python train.py --num_hidden_layers=8 --hidden_size=256 --n_experts=128 --experts_per_token=4 --d_expert=64 --d_shared_expert=0 --hidden_act="swiglu" --moe_layers=[1, 2, 3, 4, 5, 6, 7] --router_score="softmax" --normalize_top_k=false --routed_scale=5.66 --balance_loss=0.00387 --balance_bias=false --router_logit_norm=1.5 --init_std_router=0.0265 --lr_router=0.000657 --vocab_size=16264 --norm="rmsnorm" --norm_eps=1e-06 --tie_word_embeddings=true --optimizer="muon_variant" --learning_rate=0.00549 --beta1=0.95 --max_grad_norm=1.0 --batch_tokens=[16384, 32768, 65536] --max_seq_len=2048 --train_tokens=279900000 --max_steps=7975 --dataset="wikipedia_en"
Below are experts of layer 5 (counted from 0) of a mixture-of-experts language model. Rows are named router (the router's row for the expert), gate (a neuron's input weights, with its number), up (a neuron's input weights, with its number) and show model dimensions 128-191. Each number is 500 + 50 x the weight over its row's rms, rounded and kept within 0 to 999. Numbers have three digits each.
Before each expert's rows: "mostly gets" lists some tokens that are sent to it at least half of the time. This comes from a sample of Wikipedia text that the model never trained on.

# expert 76
mostly gets: " \"", "(", " '", " (\"", " “", " ("
router:594520517497479521599485574407509613555619574417551495566494456513578510493498475529424496507517485452415464517531473575555444488502508535557565458479453430544555434538498507509495472500441449
gate0:501471538484605431552443516456489489441541588482544553518528455475521501446486535532559449455436515450494474493537558528423480493504502384615417405421575562589498481504540460501502425443440529
up0:517520474447506506540529551531456505553573542550502442494431463502493486520534490501562383476401527554416513512459526475462549497495501524549449444505507547547512505434598479654549579527439500
gate1:487458437537501529527501465500439446526519429501467548408506497418582530482530520478556484561482506504556498551444482553477513433462511523531442503509550618466562489522544486493553537463451489
up1:622517533501478449531556453486556506502615513465483472476446535447427535490499534533395395487494546513572518469607497499471532466447488585492415609546501468411462474425537550607625540562427506
gate2:482578464543510506441555541553529489513461369467501423429522510453535529470530453488425490440517504528504513543577514511464473627551586600399471408518534540460366452445472495482492568420510538
up2:496504527513549494365563403504445526477493528474537535494526483574477456483626548488550559511563513570511460404459468587513488495432525537514537488492437527463583498499457516540524415524485450
gate3:496492528457507575446555583568576505399423472520529536401501373481503462505425485576519516586466517470459520420543601503517499487441477555527420547566550543524412537551548456522530522497505509
up3:561515478467511506496620520365442520410467387559470602500495493545441497541535487464466535572480424446476549564438450495461494494546431486405477541512560493408452492437541459482559503461458445
gate4:577458617511422507525534548537431439494487473483494594424432426497514523561523396507483445390450493505437567494475467486530576429571541434543528465663438456477531390505547495483470517472485549
up4:617463559448450426566550504580543480579605528437588454536452516455434544545501528485476485525503545555519502578493512463359462489512496379481493532437541525446559523528471494457470490461573535
gate5:527460542547518432605537461531462523508501571519529504426518437466502526449485467533561453600542431524551560488563563535508480459534552533497473488422628441430464589620559531558534493537541412
up5:485473455471529517488564499534491599438417461458493464535503530541542525506492543432510631433546450528484554533514566533484496538418428540408578536478372500463454461374485505527529458478473455
gate6:557471471417451577540429505598452547505487429537441444441541516521470521460547513489436462414460466562472527582463472521598560487576449462486418532502508460497441470616517431534508482492477559
up6:532506475496421553428547546582579518614476470543485509434484533475569562490520515517553519548538540417509484467483559451475496552561581569563547449530556510444522538513556492500456496576426444
gate7:529525501510552401496536556481474420505509587438548431448449515504332589453509498464538563453594511529552575531488516502448427589547497395618578523539514385476597511525584553480487400490492545
up7:522545504524480507535557527502399474619538555467525554535532559530531475503538524410603499416411441533582508449533472520496551495621501507583521472420468495477532476573442440481519501487460494
gate8:437548493573460538519505431474515402505460392542559570537440488542518463483530467488401511450476497490517509480421477607600408527490590538537465550476514522568502490548496387581587445396445509
up8:570500410470511501557427499448502547458445502544541465480529567462479572467498495528443510462492415531494512382517471470501485505514566580547556506560416444474546470499550457361443461461494541
gate9:417504492533525485579519435397534556476469523473443463604522496473552543491443489450539554449516542570472523524547434492479520542496473405430475546490460609432504557579529497520572472518420538
up9:496432582493414524538634391511530496566440493422512465547452447543509539462544527460528530535468527488490511509334498405474477514452554424517585465524544554490421453464560403451485521543471507
gate10:362383430469462517459478342485524510449514495508548513520467417411494519537543492590522521480503462452419572494534582483560468441457414424404512496528534541498543525496470473508522592480543549
up10:581468461514526611538519422468456561586493520505557530495470506496484529509451496591516484481557464495490411500572492534488441530571516547517567452463442469547527457476499525508508508495530494
gate11:484489555479516387455486566493467525518538513509546603516520486507524488575459425503430407462453485441583485557496508487421441481502486469447526626479509501588574500530486564521508452486511585
up11:552567535521577403539554501476472516440509551502432592590371491510558504500491453409512520511400565506454430556488467561470515472597574592506551470425402542568483531512562536564553469541565456
gate12:465497568422464418530524508473474507554477492508526517472529491566545608564525489465578500471496536476522425500556533477538513491549483471502572451498478605558505507475492522472520431465488500
up12:521477590516519543439558508477504393529453514491458546572492573480475406455442476404476424541429482459471567390466584486503494500495510527545464473471426530569550421437509512521543474550446497
gate13:485568492453508551509534590506528427558455412491565558601520580550542446531472470515607441496500508449508512599420478640459455463562556582614432475637601493515519482600512540586439529500507559
up13:585476443539520538510510585531473556608515502607446500464505509426486460467511513374477441458447500536589453476506521627477465522512536555521569531417461475503639514385509395506538510424477539
gate14:507480504419446573475401498523608544536594542527564505486388501508470469448449509530435544474527562462526396529388520371497634521467538511552482545550474536515507450415485483556492473435507489
up14:493465544524497481513547453513535503400578592547485515501585439473549526496536579532518463505510408463435540537510567605454415586528468492490475368427538466405480421455464457426540424499507507
gate15:573530506446511509506504481488481444454530539483432495504487544548428441497476504557548477542458541510531511430561450614531499419476396449471497424464457455483420509506492436523407466409475478
up15:465612540536516462448488469591449463493562488501451568541471631516440535508569530507534510570551499492529552457558490495522450556486428462582445402583566462531588524401526560519517506568544441
gate16:454536567534553511511495564474513528503458521436483494570535590510513525568458476485603465386500509512490567445606493462524460516560505437497433510473579492508473519516470587626486522455424559
up16:472489436577497527559460456455568564483577602553531489549471513524421473512533546417516554505436411408517573396483523534560548465498461608421500506478351564422589536524422359537467521450495505
gate17:417506516485541446507514537514472448550548477456502567525487588491552584513524573535505557514442489539519535549495534536592519485603557511448482564470521456555534532479576556550487501530455539
up17:447541603500480580415553560508515495506509526592473531514484606483519499503467480586438498473423493467619493535522426535506580499496487490602502514505403598619417406467507511466516402472581545
gate18:437508536559541456521565507411432458433438456579457484413485523478400439483514519396488522434544579508568533517493586456501580500509455512443426506455477508366583537393612370435590524581504522
up18:462490422436485446596502451416488431488505516574534437502423445509501444593551488586479465461474537549542482515467524490484487450465426628590563543501448424522561432479445488470594525600538525
gate19:528603562517479495510527500502510587551413485475502482524524514418484450413429474464535502519536542543430420513467439533465498490502453442553416413483491545524511585508639491600590484576586470
up19:461576436477591458508524550453492527510429486586320424450483541490498505482515502469470466535412482536502582468431581508549505579499509575502418537483507512484468559539539512418501562438484459
gate20:460467479478456500527457504541544540401487466515499458513501564496408537432448448588402499491531427421477436526450537627498493482587518532515492550357561515515505534396479628543506540519410453
up20:558527584475511504525402572406474378499583409482506565462597511457551610476556473517560452524557513489530565586421542414506499460472498444582523432466466511467547522579481495557443490488433513
gate21:461517469490497467533482440533552511607476447544493481541506536504546446525527505402497576580521485479489482471511414456470434454539482489508549519479519478472409445530427449446508511445558497
up21:440558510531492401492458512465409558552527471490556573561518506530445421567534569515518458552487417447479416519588547500487465525496496472542442449563518372483602544435455487405476497431503576
gate22:559464474424498544466458451465520449467570455522470428453548525442433470539422461566565485478442565523594513528598598514487392389447466406525458563530533493529536526490541435534513462468533546
up22:465445461539427475437489457513525431488465565526455492530487373458493536536553460540457542542484539551506552481408459439561563544493498573530549540565499569494473437587528480476456466582398503
gate23:475502523519465560397497451499408499571578512490443472398542502544452542519578548497432468533455435449494488501491502368539465373501569476475550412556593534437617520449534478560526477540534474
up23:499508502561452483574606527463558513469427513515471547431519465421483517545514409586457454511488492576547465432559436543438407416579524480476538439449499464484515539512566459541482484481489533
gate24:512565521407496428490469436549505631477465444495461511536452582460489454506511524449449566420530587524557484613401432447615561486524533561450511475502576508586575481558491437489528460484444515
up24:547546365480458576513492604542514497504530536506494494494533460513391610472512514450401578540524505440493450443472584548423519456448535464614492489509382493459492492424564551574513563590510484
gate25:409518470414510471453466534548444509507431513478510406523518506547512464538416585533550446569476545556597496635539539468437592416453513464481506502549477474493458580519571501528586467496412570
up25:515535410493527632464454505429519534482527552492424573472438534544465564531611440517500463450574470522531588464526550514513484436615483574472620575466453533458486447576508542538437474470512467
gate26:502520458484505455532545460561468448462429393546528454590452455532522431501405564361569564544571576521494538479468453433427498519503528415548431556478439396545512482402495436431547424472496496
up26:509490479447510484601510437575494560533509496503513563501463483495500544531521524596573528534484453508484412528516440485523544538500493473487490443553478533483430493483478413525487531546522571
gate27:404601497384475506476542548537473523432405505398510450428577551621489477500527550463465563505555397443496442468497493551563578531590530477621596535577555602428495462527517541499460468526527574
up27:465617581489523525488547442498435479503468557538476484482447429544561469507501494480554433383485475565561446452460534399538479516478484461455518620567539496383554432563619526515561466461526449
gate28:444418514533574545497518586454530528558537507459547542599472470564449585397511491466493486490564482458529486530510522447534553576475522522441499486483511631568453502426528530537448524611481490
up28:513497507545528472571568484495481549538474567471479479555389535578549597509476572514411419463490467439415526440469505433524478480416564605510389574584534549596533503500446452423523463474420557
gate29:422434523515513615384565498499466488558483599568520502454510533583489440509538473524488520483514542495507511563592482531498433499498473517500412511501494464505527504490525523514513602521491475
up29:493600505476486435541527437522588524452462523501531524534510498498515429488543530421509562463492527483510471437564470536421574566548498418525469420416462525518471518498517496548425451500493501
gate30:499509473490473458447402564502484508494530500492449525519477481587534431487568454516500485556508499497486464456482536567504468466511482498606643485443547480476597492568541536527512521484475508
up30:438528482473579542537527416562511567500486506465471446472609462468485548533515493489473465368478426505519446480548502476548432515476528501517487432461463502440519556496462494487505528501527508
gate31:566451578460467539440519616568460546516488507515500603468408496471493430547490553555534486442497451561529601485526563498452476492600551580422508541584550507483471488443494524494425522472404475
up31:443520584517508548460450562512602507495469565476500441566516455519473604539513517506454547569530462535529540431427509450456451583475556509449484481578476537389475491592504532523447442553538458
gate32:505490538409559416497573494495529497454467487536473501545551517551536463449538443581472575355410465638514579532461433396522500491542542562530516517530522568492501404550514467528477449537469495
up32:509548436518519505518473462490501472512501552586518525523420389467546405518541474508443513588498529497543445480413537483499565442449448465440470476515425524411538554469514509482526544420516438
gate33:514474417505437495477490498458475507531570400521456539513523580531489491529451567503469506421438594518505508559490452419468470536491492516577445495597418495597496552471515543491542519549439538
up33:544531509553444503379533543476541501517497485488528474478497539520515501519552506499519488442541473506396392532571480543567549444574496560530483536428494559507427380552481481495436495480570509
gate34:436506531498509526550540581426563539499520498543474416455474536544567469493423476438521500494536498464544504562507486538499482544561374521551560575450505608512469541522463470469340570490485448
up34:486477437482442367547362478512495565458547459453532482516460510544503482471503564509496554496594515590509486480480565486494501547497516460483437531486466485532437549456460522475450451465422523
gate35:463488429426567432511523579455513378501518516566448513497423365533526455452550463466497514550413527493485539512497594496433396510499454457475448512453548455558489515426526425439521495429468565
up35:480445466556563492455514428379492472457487507543466558553483591568444612422448454487530483462487537540523438532459452500524505455471576518514525584545553458466500432483451474522489454533554524
gate36:539465411457528494470510481502445519483513529486500474599508474463420566432502572493506500478528392599515384485520480526445521599511546520479460520470565546471407519593458523596488431471473449
up36:471504490525520497520487513486523520455484622495545533464521606466379584432509547525478534483498484634335531486466462466478461550549421503481492413485554525527421490428540563498511431570552390
gate37:519555544498536464444494538420495590502481476436544454510435518562446505534463477541493465511534542503450523498422500450445466515523345489480504526573519598483530438547496608389584592475598484
up37:598474469449524428466469520433529533472582484576460448473470391453439559481590433509461440527540516481514464479490519455443448518492482514486457489498485492482572530512512522382561483480542530
gate38:524391440476534506363490559517671432463515457544509515453473428475435491420482497501497436474471574496523459496527438524536405484548474543495531469460473469484513449507452464503517451480406512
up38:534564454466478458488489495504512536621526551465465470529523493497449536430540581534583544533476520518516464513447463445453538458519543477454529563582493486476434450520580497455477505490485439
gate39:494562591538516442496442427498442474491594541472504506525416485498442542500412523460515471498502558488515495532423549540543522644525542490455569516529435394477370536530456510464504422525478554
up39:540503510423510568539442487482498551536490597605530574434494513425547563436491522519560554494490492521521502394471546506466527502484545509544532497531571554555507579523600527553461541605559456
gate40:493439433523526496474504505499494628498491481433517497540464534505534534474527543521502433396491616574502558532513468541507549566463432546456428512485584531419647558509503534572513396509456479
up40:546551555435541502487511534418539532488614622493540446462458617466487533468537404545509474518496527592539522427451501520444541453560459560452464546486646411496516520466606567474652532626477450
gate41:536465527525425574508551468415510439462508540563513423465426594535426522484477507523508416435449523555464543537460465452481504504514455535443500449452467461605498501487521561487490485573459523
up41:526545598484492525617459484537473520423379443508566582512509439514533517509465529466531497467499520583572528537543458552531530620480514501485548448453479575445546498451532453595585428502547451
gate42:402608442540488522530519511639408441426494428503471556492491532461510588490536594503543530459489514550472447457573483447474513493410521387436460528524516511488541560582556387450416453500472500
up42:504373500507532571450542508458468535608470473560477506468566500526485565476515529510581469533508513466406456560573511502395532460509480552423543498504460514487513450407521519480514554453480458
gate43:526535468481501522516525543525565480504491530555535516515494511505457509505487466407554630446550476488489552426533474540457577413489505567475542472470491537513396508556535449529509495529504484
up43:517451531532567424501473493515477512565470488466486565531498495498504385563442499521592485522479530519508454473589491497481497548472480525466588533575474526555473475512409536458461539490609456
gate44:536453684400494464445480517585485485524463465555476423502502529524562494511481537553447519517527501408552543541578527421501447411537475523446457492505578559566491558475552531480529560463584525
up44:520621533487533546604441451452508573623376418496490434429533413459499531517394526527486498465447519446560458451563452521439427530429515484478606525562501434536578633439516502512467538453485470
gate45:505500525434502500463487421564584450419496507546540498586493561506392507572568542482454440442459515505476497500431515424515502492419560526443558416579493581447612483592420461482509437541582511
up45:465479507467558476442469526617455534573478478538528479471426522518471511545527556424502504508473516505518411594541518508605568483431418575414477517485509516533458541535540511505535452556434546
gate46:532516497500533402458476503492515547514465393516465491524517484484497385496481482517535528494499507512500537516508512422495548525410445489562553487462566481498465431542489543402557522460490497
up46:541449430445465475575448459530458549520504465415503524523489508513487515489513563505537496514482497528487612502531500505414446571539452466563463465533544441461584487545484558509526473449483495
gate47:519581529544456576475571518505521523458477449548482461565519657433484510511529435461445457479474534551535424496483478525494550491605436541497508396427446626432516500467365549436490464547520473
up47:439565583491457526446491507538640460505513512507496591535514506589475472456529496616429528443455525506445488553476470480535541500452598445465522460536575515563485398499565484518484548489470514
gate48:505542465589482456530523474503513417536495428453492567453570504610507419559559470534545513477510513524430564481563517538486475613478531487530561448461504440486468470523438470546535519583535571
up48:552503482455518425501573457444563585528384532414449493498581467442520448534474483607572508553506475584516492592486564470533479557536549535506521511467466633397467506501512545474576501486421548
gate49:529498464529522509525464464604468532535445564443455522524478565508441513526480487511475512481501516501578460526472448514571560513477488480466548554418530465527607366459571477505485515439484425
up49:565500514490553485534475544372626438429441593502492518509429466519389499551539491522593481491502392526483498491482542519516507522552553500529571452525430513488523538594563523475446459471521508
gate50:523358447517568509497507492474489502485445415473498434429485491553512533525527529492500509468459517475470425520510540470471552486413419521409559610517530519469547500431575425511519477474463547
up50:554395575529544415478558529601599563460473484575442574512480451491549470471496475585552522520494497521570554529438536461426452500513493478598502464448606456579451508490569497411411584522443569
gate51:446444525504532438493535480368483420520467550505577543494445519441476483538546544472475493446512481461551467518532490492512459431486431527551518477506578589457581452533524511522580484433496527
up51:476614443539524481441557535577538475539599464479567415402490505474447615557405559448509493496494605537580536593501502416486493448446498517416564558576496563477543435495451464540506492538527531
gate52:472546454450518465555479425506454465420429424591575484545586539561507498505495546483637495474538591525448571413478495565574448512536456402521557426481503570515486483427481525530484479445501489
up52:497488524592424521459561561517487493489492537504497569494522490524342581498437527405482510548415474519523499520566555518543492387577514475480504564570530509483460444593464506472554410488517518
gate53:526498513548629458471489475488489603545514505512580541522482462483582436541549540452588504439565548491564454446629529555522612438524505496419530549563442550565460611433482455569434488473466506
up53:433574499573592540482488492495426494460502403485475416418443481507423558502454567521512407493500517558511517468583451585505488568511456530409493442526544534462433540483540412500471559503460451
gate54:506518504462385460412503510592405472496431521578422522464539554504461497519511537508468436498540469578590453490440513447497471444483511531514523473517476429549504512493494505441572507568403566
up54:444588456445633547546495455453588498525478502471552473466453469602548418571525521550557488502372547449593508499463558489464551406445466504445509550527486427555517549541498526482482480460552576
gate55:500445439437465468489382499467482526519520481488487457533516540508434466494421498495493448441538532553514523553473540490562479507490489465442399420466412488573470437594472583548482518539496487
up55:451488455476648535521585502483478444602589457518468517515527438482537523490509424487417540531494513422567553403564419513429539477482470457553541489530589520456556568414548445399547429530452505
gate56:552485538450432509454518405506496417319537474510433487482459457554492468470495421447534358414507458533505465441460551412525533531408495502514458434500368613481514488528486457518486478520512531
up56:509490525448486437427504522473461477545521539497495564535598368494481534554582523554473457529519487510544516505576482465518502578448554469489406545506551500429607523441453553488517561406456475
gate57:412568564448515587527452451472464523518430542546435465442514487437465479451526470535499551542497541473595501453518520528473439518485392529457495519408537438555586525489606395506512551515473538
up57:529511593509456483454489474573461498497435486487517601513538553488554382452412585652602468484537452538575489442455565403544585466473567521445483469583484537526471420469514494469492482389425517
gate58:476572500587495536487484466529492552468469544547436464571485566498518458535524549542522483480502499549485452466455522368543482510565563491511505552566493611509584511414615384494559472537456620
up58:492475446518465527567506508403524629470499555562415464529537512567520555550398411547550486450543653545432488534541431506504542447453456528448449496421535478513521512507555436594569530456449440
gate59:520456495482540556524545515463493489574537463502537495468590475567508388437465439503532468522490651502423407483520600571500548477505487442532575515419547481476507528540586482526456567482453511
up59:464456543415552417503392475586518502483584443475527543456486480440530454487540507466561636601458624465544440472507548540489484432510468474435564480457464497479498517476596480491406494511478495
gate60:529458492383426543522472545469460653540464568466537481561578539444442571535489471525539462398456472481486494492526510559464590489511489486432454553511468413458584518519536422448605572547520571
up60:512528494455491447423496589566452527513524563545555466492498492541594506485417547450458480548474562441466546474546430452434591469591573482483474615481505425501450529483482463508474507523471543
gate61:416546448458526442480417455401444455503573484536516508520441482599529466466579452410434495585569522487551565448533557411463480553486432479536495518498487457390502594460508449449558418501567573
up61:585544402542476525584490496494447504540561439489505564487505585533534493506457446513578663509390528480540576521387426484465497441457652563478437524534577496487541514477435454595471456421518529
gate62:519605515576542524465443519526468457486527430432557491467501494491596560550432543483607391423581537502493541577486459395485519491638513402563501589523468553453537441356471573474489440490501471
up62:426570554497496528459565512468545556493443564506497569401535485453511488447562534463413421549459468529570452574566488497473506486454489568527493520550488543483533523485475576464486532519581545
gate63:499621481503490483492449465571485418522514407532554508485405538551412448452459515455499456459492558460462488558492530495535508500563476470476529445591543470471484517496503501484466541447534628
up63:392558417427469522486514588462519524418481533579564482576509399554624473436571520526482471485518477510499516478521489544542537562458455511577388454587550392538457572494519485584419511593558561